{
  "num_hidden_layers": 11,
  "n_experts": 128,
  "routed_scale": 2.5,
  "lr_router": 0.00143
}
Below are experts of layer 5 (counted from 0) of a mixture-of-experts language model. Rows are named router (the router's row for the expert), gate (a neuron's input weights, with its number), up (a neuron's input weights, with its number) and show model dimensions 336-383. Each number is 500 + 50 x the weight over its row's rms, rounded and kept within 0 to 999. Numbers have three digits each.
Before each expert's rows: a language model's description of what the expert responds to; "comes after" lists some tokens at least twice as common just before its tokens as in all text. This comes from a sample of Wikipedia text that the model never trained on. Tokens count by the router's weight.

# expert 32
Word pieces after capital or lowercase initials like F-ade and C-am, coordinate marks (″, W), percentages, digits and table bars.
comes after: " P", " F", " f", " p", "F", "P"
router:506406455456531543468363439470512537533430489503471430502496481510524542572548502488471473512492462541425556559508619464507509511474576548468590
gate0:455493475516478491490555485484521462426519450533467567486533469531447559543555478487536542555447463469523532532483538514506472455532570576489542
up0:577515517491496547532429453563461501505554554463514425501475563483488586469434504454508521417525501455479473447497425528414508464499557453431514
gate1:469418557551498465474529478476501498548425506460452457565440405548537603470465469555513425527437516376527550476517543523395518583480564500479558
up1:517454479554467431413476470441567553498539515577475534535605470456523497487474504526526499575446628412491444455398484549608453537404421455497461
gate2:501427483520454500530489509412556493500536588422480579495489419508585536421538489492425561467538520477480459561465627447512563491570495508424482
up2:521552577516484478451546556567443518521478529505439464470562510522488578560506493493469469585412531489554620439539387556450549516561540515504547

# expert 6
Opening parentheses after dates or names, such as (aged 60), and line-initial list hyphens; also short word-start pieces like tr, th, pr.
comes after: "\n", "\"", " /", " University", " States", " co"
router:513398477449588607565402456493499474475444498510479388554531477451520537529510433597439458463506503541461549530533623493502480480565550456560531
gate0:411575437470545573462480490458490390551473545518533499476451510463425465565456407431473463525523522525506576540468481498458564504488485558598531
up0:461448489514481472545498569564575548496467389507453503522460460498440492583560496518524502461439495505462472495449582467458452546494645512489496
gate1:578463452515557451485500546488528489515455517459468551500512458572483529608509512459474522556564499614511524505482560493557448555449503390529457
up1:540471490486579491569547482516542462543472573469465540518518507507519515500442463532425539514526503536508477561495552423546519537433551420512459
gate2:561540496554457508513553613543516505427440517567488495461448423608458505513410405487465615538476588465560488452425529433479485452478608523480624
up2:575566457419553456507564542506539588485481500613558394389469460575527522554480508480425557562419499478522447482438450493569573525471494516500510

# expert 42
Inner pieces of short or foreign names and words (Bobbili, Holiday, watchdog), numbers, plus words like bomb, murder, kick, own.
comes after: " H", " |", " his", "–", " h", " her"
router:460476473411490562532451536483437395466530557503463450499455502430467506532493511477478480499541564604430505555435495555473432496545510477555451
gate0:437503519564453463532516489562461431481540523412445458541539472500478475537493470488434453501434440521437573497409435479430505462492463503524442
up0:514459495389584553484420401526555510500452478567486526491452520483498511423533507529493523425533503516556428526622600418546523480487552507460494
gate1:532510518483491524429420553630407499472420440535505487530498541492491559527574506513488461486472534385462504512470562538481535489542434459536534
up1:433470577506534431565518541450542516523532563473486562464512472472456488499513472482453528528519450465452510532627441595414459473450583577429498
gate2:423444504500567550539537488457462573424469529486544470539579612479477539490476552470557537525537455530443522550533558452428471502491549499544445
up2:528551503448480488450459542560541442568544531481470524558397401479608504523542509541540509504447599495503505437556464537500505519516476510474470

# expert 43
The articles a, an, A and conjunctions like and, but, plus capitalised word starts such as P-ope, St., Toyota, Michael.
comes after: ",", " |", "),", " P", " as", ";"
router:530516480460559449460501484451535444534474543530457534588503546511450555536456506504521519536465474666464509597467646475518531475442565481521518
gate0:530520464564567473530516454429510526437493598529513548512472446533565490461408487488500589522513517478528477557495450533545382467472556544481564
up0:537481552470494469516518442471514576421565528554483406548453506517506499525417542459436477560503534431508526534466409459539441466424563481465619
gate1:478430467449533476546512422552463488561502553487456553485478440536537470425383423477350564530480456512520544441517491496492497380447506511597597
up1:511425487476471588558455422551543513567552590462466583420480484489531417381413375440414528539476504569463556472454507490580484435495537497592504
gate2:550551493496414397440503461488521556513542559502572462469427518514438544466454492444511503477543381524623537631511492476532489537403533463455587
up2:482460488415524561497450530490496467524574481548370492496569499491458465570471462551469437538556604532486486460489502565564465406482506603562520

# expert 26
Markup and labels in infoboxes, taxoboxes and lists: quotes, dashes, colons, == headings, bullets, "(" after politician, Genus, Website.
comes after: "\n", "-", " (", " \"", ":", "|"
router:527434531509564537521531462404503451478433575494546463618502605428486495572459563490499536554525514581442499565482536477549458449465524440518480
gate0:467434427503523459604378431580399466437509532541540421483518585464474461449472510629494533408513442523576584519469494387500559509589537538508518
up0:513472560476631589508494578566522481493517443478478508541513457382566435604522445491538518417560554504422556477566530495512532456465473650490432
gate1:541481514467576563475582534510456411404387483438509515555519508457528514564498490492487532552559419518537519541493475508479569456556589507521500
up1:594529497494503524466615536514470439416432543436529488486522465417593496507468486505555476507495427452591449482534487590487582538560504452578554
gate2:497521537431456591505434503520473479417473510443469620613390475526484491470432522422494494436500578471444541524571649550561496608476600513522527
up2:529505507563399468524484563493465547469448545513504613584429387506555477467461502430469530429430490415474487456559625516544561508412531491483502

# expert 27
Capital letters or first pieces of proper names after pipes, "of" or commas, like South Mountain, Acc-rington, Jo, plus colons after Land or Total in infobox lists.
comes after: " |", " of", ",", " (", "-", " the"
router:516512508492543521434468471496565461523483572539549493590448529473407551568460490498497553584597617569521573501463545501484435521504543495578534
gate0:586444491612573497446581535476506571449489399381494499438403453359518542546540462494450532555590540498523394528485576508471584492516429521467508
up0:521459488507404509462572530521456563407569458422462554546525484472522437494574499537514506510583513535486543544552525519515435406506498622460451
gate1:425504519488465550469472510476483438475486597444489489468518604452574471542455515543537561463513507511493486511594528526494504569493454511558506
up1:460480455488456430471565441476515555529533544516515402460512502478557496501531587536470572512433458512569458483537474566556483516529496497548477
gate2:519454468452517462480572466471532512473491548612532436471434571494488486480517466437476501587456516424502529477551519440522580380513543551482532
up2:531473507544485515527457530493449487522443461514448538509488472489569506563518487618428568475488490512476429579415509435608497567520532394427469

# expert 25
Numbers and separators inside sports and episode tables, such as S : writer credits and 0–1 scores, plus capitalised name pieces like Blue, Gold, Santa.
comes after: " S", " T", "–", " H", " N", " O"
router:428470527466485568462437473500467451463441506447498483545539608521519612489470475475495474589530494546435569617500498517565506489581528547533566
gate0:490497440470513499461498625434450409542589525500411549498559415588547578529607455453513452597464447552445464492512523487530428430447494505511496
up0:486542510519499461428462573491539528546598444466455555475518451537493565521577504489518447568447521447499490462532495593479453424537484431606569
gate1:472472536437486533460554387496458519605512561527520504555582497488524485538543509529471446493469426550512545500534587628485593496517517579558427
up1:497544521474563456433491519596516526535609466431485461501434554539522586568542379502496497485497527484517452492533521522538514478439476504518418
gate2:425415537488454535495433614469480443460488549493468453554515464410551578508554519580499489566505514564544532590491551553493538483503530485466515
up2:479441461533448517514536544458546481438442531518545478568529523417547511480519519591611433522495517418499557553497517547482366589482633516525491

# expert 55
Opening pieces of personal first names after a colon, comma or list marker, such as Reg-inald, Eug-en, Sam, Tom, Chris.
comes after: ",", " |", ":", ";", " and", "),"
router:503545461474531582509478450500545486475515547468549515580527496464426560493451479481473506570520563589536534570464526443519502475518582491487562
gate0:498527506555452470467434578495436356418417369540505550511528526459531471605477470514507461473503448543475448451520489503565491510435522546542526
up0:585502426500476538421509548494487482422499479481504480478501539550548463495583504569464536466587494566454440383477494521584476470527521498584537
gate1:571517485516555502571441474534515542388483524534499445546520496602553625505467492548548432506520588467546443602533443471578463589475425587476532
up1:453498496490539519358584593523412453552468543520527537454529541399443470495489495470468526496475412494499552478452526604446525445565554432578552
gate2:446571454455438535552470507532452506551517355478497510561558415497520551448499449484522531490507497429490474501527556514524529481481437460565523
up2:464528455512569469444461439535532480484467526476579344530395547450461508531542610490550437475560508517482480505497487502425434615487480496457478

# expert 3
Four-digit years after dashes, commas or "in", especially 1990s–2020s, plus middle pieces of names like Wolfg-ang, Ag-uirre.
comes after: "–", ",", " in", "19", " March", " ("
router:567479536467531534496477470553539385405462496507498511511527589444550532490541469482474554467590528565428567499451540434499529447509439490431535
gate0:512429519507410456559499482516457575488523570501435489540532533447453518488513491528452501562604414455605536483390523458489543508503469378507456
up0:558538454391431509479507487495578511533445487497448527515520470588552484476594550473457438418503533408492480488462499501504598563511629468530426
gate1:485462473385567537540390523567513329586427423507595582501536441430487504537489414532467502500551542523414519470454474406479534599523505464481488
up1:509464497415589499475472488554509377536454382465587569444535464397503474503477467462521486445517566530432544477445514360505491603581519499460465
gate2:475418478458499572417527482447434374535557452506525572530373447537503513496488501504489551483571526525407433550408566480492465505529430443452433
up2:455486426481467539441577501446488438529578507489551542514453479471495396485438503582476522497481487462559513502453493525450604529513452462457513

# expert 56
Opening pieces of words in film, TV and song credit lists and titles, such as pre, conf, det, App, Super.
comes after: " \"", "-", "|", " a", " (", "=="
router:467513494459523541477498450450453384500436531416537484487504560412443481621468481479497513446575501599447521532413497489521421478483516411447439
gate0:458636342507487546588468434512545577511414528540495653532465477589522338541550465494513555449426428399444488547490505511533450470431512501524403
up0:492415395497491510606525499539515488520510511514520400482476469504435493504406560548489522579422505440425472499540436533561547482500549495421486
gate1:479531621566449574539417494461511424462483560450476414544568510557556551593493575479519627449559507511469523540431478585488505597506444454496510
up1:529477515630467413527562622460501550431532542478435510544504515585513569444591411462496561483567452429472495490556437519414455490446499481488540
gate2:523456517388487557545451532468533608510552432564486440556521486474446473484483473524491614520466505440470396563494463551460576424479465586475440
up2:493529517550569563574513491558470478473507477469582584500504476488526499470530486500503489475521577533465596492504535462517434506471603462499493

# expert 1
Digits and number pieces in scores, page ranges, vote tallies and table figures, often after a dash, plus pronouns it, him, he.
comes after: ".", "–", ":", "19", "′", " 18"
router:501458475438514542500537476515439403517421485427468458480445525440561535572466432470568568418550488660449553521484547437490509405489476488480553
gate0:496407445498551597510433476495493514529467448473432447476472449544529561524498503518487470454584517602458498519456552501481561514455482527424512
up0:555429470457588498488543564542457554446442526502413550504493557481478566599625461447512487505500536502392517498410554513410518465449498534555484
gate1:457539507517397455563530558467544441537545403491579456435537483582519529512533533547543487532487491549485426545653431455514432481442535450481574
up1:546578536420470550473481523506600558509529405422476563530458493548497545539539526553558526443470500512450464523629492443496468582526412497495499
gate2:501467418578415450546471580438428379519507596538572491527482480386504474559475450484450494453440467531557549451476504486513495541500484493579487
up2:426470487502576489431582497592564526462500508472484506509526453610461509413453531540526438571600509513470409511517474523492425489492546428485577

# expert 10
First pieces of place and person names, often after of or a table bar: Cl(uj), San, Los, Frank, Charles, W(ilson).
comes after: " of", "-", ":", ",", " and", " by"
router:496467465479554581477497447494522465521465551496522439630454615441451531565462460453484556531486558652436573570448505437565443498512556462527446
gate0:500501465580474493477491477430503610536521491525483578512508535493481464559531498501537433475441537452533467559488487478535573545480585480454456
up0:607571442573478460537481390548519484472392556435563440519480446522541537507489474584495500472475504476548510455372479472499552426483543561518528
gate1:509561477552559480580390464512542572431543494394447553500417463432495499506457453504402517408468507326565497470452497432517589515522314462528463
up1:538427483453604520494464463582524537478488555478520452520473528510481580479571437472502521503534519444451450508585476451549574560455415518509536
gate2:465480465495547552552463518471449443464472475494442551601516485455461528535495454464480493433393501469433461449441519487484437441554487511529507
up2:464495481581510511470454489367394520550504456581449541536529486419491469570537456513418433495472412483448461462446481532531478488501480461552473

# expert 41
The word the after prepositions or at paragraph starts, plus capitalized first word pieces opening a paragraph, such as Each, Earl, Although.
comes after: "\n", ".", " of", " to", " in", " for"
router:539493441464531488449444516524471413428467550526529400538457519441539519560464473470435498502516532499472615416545560448443482480473493485537607
gate0:442497506443571522468487535509486533498487496463457521546472569494547473418579600415432513512459524512533547446550463576408463451493457456639561
up0:376468449474612497538450520528475476481489425466497433435475474537508471489552514508481628512647487501451545451501475360514491447408321460436512
gate1:466556492561486487452482522498577524528424539547573541496481562508460502523492606487584537520504473481496471517498499520557411577500344538573587
up1:471449506458533522531559475449620580520529448472489422442542508473572521461624513513514491434513502533520494397526460572557558527555455478474472
gate2:501515424427541544397561504558456480462437535474494492410465507516493540520602576471432396561430539493555580530466594555482549561599525516549570
up2:567489529494500507536483573510495462556495468567554520546483461468454515541541514512558556452493480573439465574506438482553412455463552451360472